From a checkpoint of a small mixture-of-experts model trained on Wikipedia.
Size: 10 layers, width 160.
Experts: 80 experts in each of 8 layers, 32 GeGLU neurons an expert, a shared expert of 64 neurons.
Below are experts of layer 5 (counted from 0) of a mixture-of-experts language model. Rows are named router (the router's row for the expert) and show model dimensions 0-159. Each number is 500 + 50 x the weight over its row's rms, rounded and kept within 0 to 999. Numbers have three digits each.
After each expert's rows: "comes before" lists some tokens at least twice as common just after its tokens as in all text; "gets" lists some tokens that make up at least twice as much of what it gets as of all text. This comes from a sample of Wikipedia text that the model never trained on. Tokens count by the router's weight.

# expert 38
router:479525626528480475456556520485516629431518526469506414475573512554517546568518508499562488548495510467496483457535564472518391510445525579452560500519554472440550439595506522406527472515491421420474514507413476478571482542510500492472458509526536440580436431599521492497531575625425520600535583497566464392435484486524621508559585492511464479468516532456464589477449415449547496518565439521465514474597461554495483564486558533518529457566490547508538517560497479546529487405494522
comes before: " |", "A", "F", "R", "C", "W"
gets: " F", "F", " G", " f", "B", " Q"

# expert 75
router:511534571568547474505472532482462457511527550472538434479538452508498488461418510469524394542500527518453541428575552557508392474451413567477470523487536451493505476517504536451549494465512518444457565503471498541540449471466396483562530652438483483475556406507559473503481543601486582452553443560482573454560523502471473493560508513509503471542515559454527456466402454479452506482455479520561530525546518517496479518583599512491536529618338576476464531583513357470563446434476418
comes before: "ition", "ed", "es", "er", "i", "ing"
gets: "ad", "c", "ac", "ur", "os", "ic"

# expert 70
router:530520541541514537469476475450412516448460556462552482426562446526524505419456476532556501532427526535432429475512490506483470578539455537431510502507579531445528480585509512461493568455525475416480431498389613628529511533488525496588554438431538415509515479500502522501535541578494484492475463586599529442535558469509540601562482429449564491505528589483589606576418468463473543469612563589462487472495449463465510539374542508501447493556483492417489487514559455451518508460474443
comes before: " of", " in", "ction", ".", " to", " and"
gets: "e", "o", "le", "ing", "ge", "ine"

# expert 2
router:572513527565503527503465491427429536423528547452481459461583488510539469522467463438601517613504522547481443512517530489507421519490488552464446407464567445409570481610572470456489519430579454468383491466512603511532533530457486519593528476432529518614503405544534487488504471501494542532506483566507545426589517506512492614544496477459488387501530489478544582467442416421528491495591463566472499544479443409514445580455525495496481487577470597549448472514487408538492488532489442
comes before: " the", " a", " he", " that", " be", " not"
gets: " that", " is", " which", " was", " also", " as"

# expert 22
router:565475582581530459507437404486489477509485515470537462494541475511511491539448428470572493495552509465456482484562575577486463608533590584473564469512485525403546487526607489419587469480502429489517455540373527516589448518496529476552490506450556515608546471513564514483542463524507552523571464549484546354512458505492525521534482519451543465491596513567500515463451442469482528429526499581447508510540433466413565582520603529421566453503425544501438426501409472443524475426473447
comes before: "\n", " The", " He", " In", " It", "=="
gets: ".", "==", "s.", "\n", "===", " =="

# expert 57
router:477537493524435529453525480438485528474475550513458515484484448578570486436451433516484505495462553456461477424483631547541454484514428518470439566538485462543501439517533468483512529497596444402520567488494574595605566507476411499572431516455446401541607490511549424526538474572499549491568586544493506490441573571571518518503512529502416462553534527519558546498426509439450555461466427566567557405525472531538486549563584490465508448572390493408472526597461435515511491446510524
comes before: "ic", "it", "ice", "em", "y", "ru"
gets: "st", " part", "qu", " comm", " Part", " off"

# expert 76
router:571541466523475426420561526533411510386445566472498456383488448485554536507472517476512507527531578491473436541476646489558489503531473538459558465510503388476563426603537437440563447402561467472429503447502543501539554522524537519496483511432498497535573469471531410486556464616496583555527570543564568404534461518514551520573541455409519488567566463486511488494463559414564545541608507516520550570578454483456507457518562579514497491559452527496510450534437472491497507473484501
comes before: " the", " 201", " 2", " 202", "ruary", " 18"
gets: " in", "ed", " from", " to", " of", " November"

# expert 20
router:533538617539485519450521479476473449419537560440534464429567480462450519416419502545559435506520511471530377491523520537530501553553429546448434480512555475448516484594556524530501524423519484417477504470434557497618558502497505445499488573415527417587576499441537454461523441536501461518487471527519505482603527548527586606520540466453528460603524561515547474461424429525479590520552515538505548529554438500500539558468545527436559474497477546425472461534439367493555438447525414
comes before: " to", " in", " by", " of", " and", " with"
gets: "ed", "ing", "ation", "ic", "ated", "ent"

# expert 18
router:548523558513484580414517484509424508442475591482563490458642475488582473510459442421491354540491477555414411491543509562478477498520495503464477514548584535480523485523558476541543528456508494487418498423503522526553462504369443565613491527484505513568490409540460421469492503509529570509580550515576535478510499537518504554556480492429581435599533467505537561508500416497485513497555461584553521545504479527450457557430599542427463446521467548516557456551457411504566567530430468
comes before: " s", " m", " f", " p", " c", " b"
gets: " the", " a", " an", "'s", " The", " his"

# expert 69
router:504543551509519543401547581446468496410499493468531388469530480499541507498489467604495442557621554498510485455567481512507515489519531522463487490495572490466537365507483535486529516498487509360449504527485529501593509446465464528502497435439525463575520431504493413506507501661578523526535546543547462488532545465467622503532487451471476417549567542520473507501448504523502521526486504521452505518490394593494571586427506544418603444546444576413496539448445458519599575440510468
comes before: ":", "ass", "s:", "-", "ub", "ation"
gets: "\n", " cl", " Cl", "-", " T", " D"

# expert 78
router:549588502557543499420549515441473545458400476479501496392564462517625443485426448455564425514502528486406445531515536493568469527485469491419536437496556518464608437525582443488501440452547447429413394450499540522566522532430465491565478493469516505600563444516533444460532467559455577540576548538587563439537502538502557515538610440450488496496543512531544518547502491433518506555534526568576544515546429475512499510491533571459506472570432547540518375513450459523484448464551479
comes before: " the", " a", " his", " an", " 201", " M"
gets: " of", " in", " with", " by", " to", " on"

# expert 73
router:464488495551469502491517441459505509388466596435553482437590464477537457525471470425550445537569448511389434424581511506511412479488448517410433498519603489475528431552564503538530468471548505484451445427499509493538526475400458539588495487482508428570506415472517405464515496456447559534512537555500533475546575525484533564591482438427587438633571528521534553512492470537537522501510497561557541541485427443516426531430543573480493466519519588495553518567394410519557521504524474
comes before: " s", " m", " c", " f", " p", " b"
gets: " the", " The", " his", " a", " her", "The"

# expert 65
router:541441518506499559485456555466486502488409502426509470394555423505508574405384472466484487486429509534489460480517549482575473537558528524424484502558580491454546501517585488473508481520562460361493456490475577512529494464474581454589467487490486418609478470580525512482566526527535502513547566487490487430485509544516571658595553527494472434512549606556464531566451490498474471516570564604576479514546368466563542586449524503516437423470464504460511505564510504503529465480546487
comes before: " |", " (", "'s", "h", " and", " R"
gets: "e", "er", "a", "es", "o", "ge"

# expert 53
router:495474495596418606436545528466453495442409545490441520366535449542556476438544488469519537501519500491450502505557575564460470600495470490467473471536553484483553444543556502405493541398581475495497431528463570571541534439477456498554530479490475530585571481474558373526497449569423544544520535486575567418511519566500530565502588470575600470507548485508523505585409483434449522496587484518502523502522486540538482509416478554491493490651433588508483463489465442492518519451538518
comes before: " the", "vel", "mer", "m", "f", "ath"
gets: "ly", " de", " for", " For", " at", " World"

# expert 28
router:626504583554515493490469490580477487493546505364481416488523418498506470501494471538587464542492493435450488511525563563524493552579588551453526439500509491429550486522519509498468466523538474465504411517429530482557430506489525498576442565470470526609548444469540423466522510545518595500558467497573562409518532492486559638556488492469566381505615484465503481419459419436468456501505575521486518511601412521443522554447520554500562448498455526529494418488371519490484516468466482
comes before: "\n", " The", "S", " B", " \"", " M"
gets: ".", ")", "\"", "a", ",", "}"

# expert 47
router:556534581506469530511452443410520465427497550428498463508574507567535514417426385433503513532485534517506421527526551529544484561507517552492505421484619454417489486568581523421519500439572420426495432490415567497615507521490409457546427512483477497608520451465528501436614520500485460490527540541540524482592538595577556592453520473469542526543566487493587555472404465524479533540605522492516449536524415474512488540472531508559479443501423481466526506530463419500517508528482437
comes before: " of", " and", ".", ",", " in", ")"
gets: "s", "es", "ies", "ers", "6", "8"

# expert 35
router:568465549456520507468432552520456517515560588500523457512561427586519498468533433456591481508495523421409452451555539569512512571546569597454502480463536472519504471517509534525510476500596523451527487518509489578608510526446475439494424585437445432572518435553572453486516564546563584506507538537574489417558557514515666495578565450489493443525571529575505514455490572468561462516478483542445481482582489535444527485515506573479524575430444600461542442522460536513605560534485515
comes before: "0", "N", "3", "1", "4", "6"
gets: " (", "–", "-", " C", "/", " D"

# expert 14
router:561501583550495519447497557503445430539485611522514491398583397588485547410444519474551464538476441416394488534551535532560509436527472511406466462467546511427489505508560425458572438511538488479531466460501483554539502534473400508536436510550556467622497382431549408461571521556451560484514482495504532469533514546534515595516508431474561404471609523488482533431465429438486491480491454566514460478457435472591477496513520544532541455493449529441554454602428479491490520476506456
comes before: " |", " ", "$", "X", "===", "+"
gets: " ", " |", ")", "|", " a", " L"

# expert 45
router:486598602550489503446549584450415510512504521454469418522562502533509507509532414514555459488506473463455445518539542443494477523559561569479550468479599493429588457512483548435549508518491497472473484522461491524557571460444440486518554549457515469604516431525567497447505582576483501544519552499592528464491466471529597489519555485493496448480569561477470579481493419511494530542598427642512528487632440581559448558455573568520507471568478593514520539482513468412611568457464476
comes before: "-", "==", "|", "===", "\n", "="
gets: "\n", "O", "A", " O", "E", " \""

# expert 77
router:593520586517472526550487474451478517436451597456554508482535464560533506470508470400523516551474471471481396490518581581530470592555516496446547450476573447390553508592472483474491520540516527503407448492454462505596541512407459446558447526486500498577520480481648464496579477513419534573485468558549486434507540527513557569514571474445446433507582457489529504551496552417556525495544503511444503535584390482514501547427501520458547451475462582473502498644401474527494538477508542
comes before: " and", " the", " but", " which", " a", " M"
gets: ",", " and", "s,", "e,", " or", ";"

# expert 41
router:487543531550446481412422478522509470419480528459593454459518430631526562436397450461493482545530496487479444436538542544488458503533469459511456476540517447453510454580526500503482524495572456371474521560455505553596504580512526438614439606377438437547493499513572482498544531525496493502506515536564609439592551473478513541499471531521418486522468550490466494465459494437418487540457564509520564519526486457518528684513529520409510484504474476495468470494452447496585519459550422
comes before: "ic", "ation", "y", "a", "es", "ia"
gets: "or", "at", "us", "os", " pl", "ph"

# expert 32
router:551525548538515504586416465502431475430519531476523496498574441533533535478406481473546450562567520496502398491630569631414348464494448522437435472604542415508533437529578477508560515486487513456492524502417479604608476536484470495479539616473462422537510471569555480457554449560514469532489457574486506449569515473531505497501465531494615462576482529481446481389500491454416474470528523502544483478481424518472511515496508538509464498508503558479571505568507446500506475432507394
comes before: "ed", "ation", "e", "es", "m", "s"
gets: "is", "iz", "m", "em", "est", "im"

# expert 36
router:520481556563509515525493461401466550434488585419548472432553459567645489508450413496537478510521540422496429506524558514521510567587495491458543453551583466470496516555556494460524436497490411456371402449456550544547533530406483525530499506509516496581543498468546450493536442495523475511474478518601571434542542461581598525494639441423487394535526435530584480541472454467524519569507478534515525588495436480531534488493506604403449473501445570492496465553498488533505564511493484
comes before: " a", " the", " an", " and", " M", " C"
gets: ",", " and", " as", " was", "e,", "a,"

# expert 21
router:505515569533456582476497516502462538486527494478503410476582511571544510457464393492477480577485545449503455445551546505514457524496524501453552516503529498473499396522503557416516393471523417445538447540414472538535532527451443435507508512438527468537463402514523522449528501563514575633503512471531510440497534504573626529583557448476517420479553594550442633427474462434565471490532432568522556427543400534512449649508491583557472483482423546489534462477490435501489464472493507
comes before: " |", "A", "I", "R", "C", "S"
gets: "S", "A", "I", "R", "N", "P"

# expert 19
router:491480481558521461444404535483429539508491579423543400453559486560558524484444380482525461519508557473463447514506568517495429585515517515426502432427492466452511499522553488572506423471582456471522478497468610601543542558429554420465548550480521433526534437522571531471531511542537624550456492486513496504521491527552534508492553451455512388610571497504471496435457427441492464488543481471483464504578432509458491487531549603500564434482466524482498430572477478617534607577451449
comes before: "2", "1", "5", "8", "6", "3"
gets: "{", " 201", "$", " 202", "_", "^"

# expert 16
router:567550651531560529501518578447454443446527523438547507480535433545522487456449450459514522551411445575447490530513542572517510520503442567501577425523540478493556462586567494421537509446543416480375519460495624552545500499464447546562466507465462437523494437538485521429569469589472519467531481512509553458606502532515559573528521448539580506493547500448532461453416453422460519461577533502517510475484471590554499557498556546486490417486437541375461555539541468510477527469452397
comes before: "ed", "ing", "ion", " of", "es", "e"
gets: "s", "es", "ess", "ers", " us", "us"

# expert 52
router:561625533499536559456433512490411487400469514498528510499600465520530528471459489473456450520601513503463476547635597593504406498546444499478456493592504553455505436543466528460567488443529409502479489525412489537526530546497432533524486556481418476449603366611574391493478458512474526552543456492450477436562531509456534513539533527501542497544483476585457461433502459462468547502468467456413510458546390567476500555514529482435468496523419520490520527601492492461552545456468458
comes before: "p", "t", "c", "m", "i", "pl"
gets: " v", " ex", "er", "x", "est", " dis"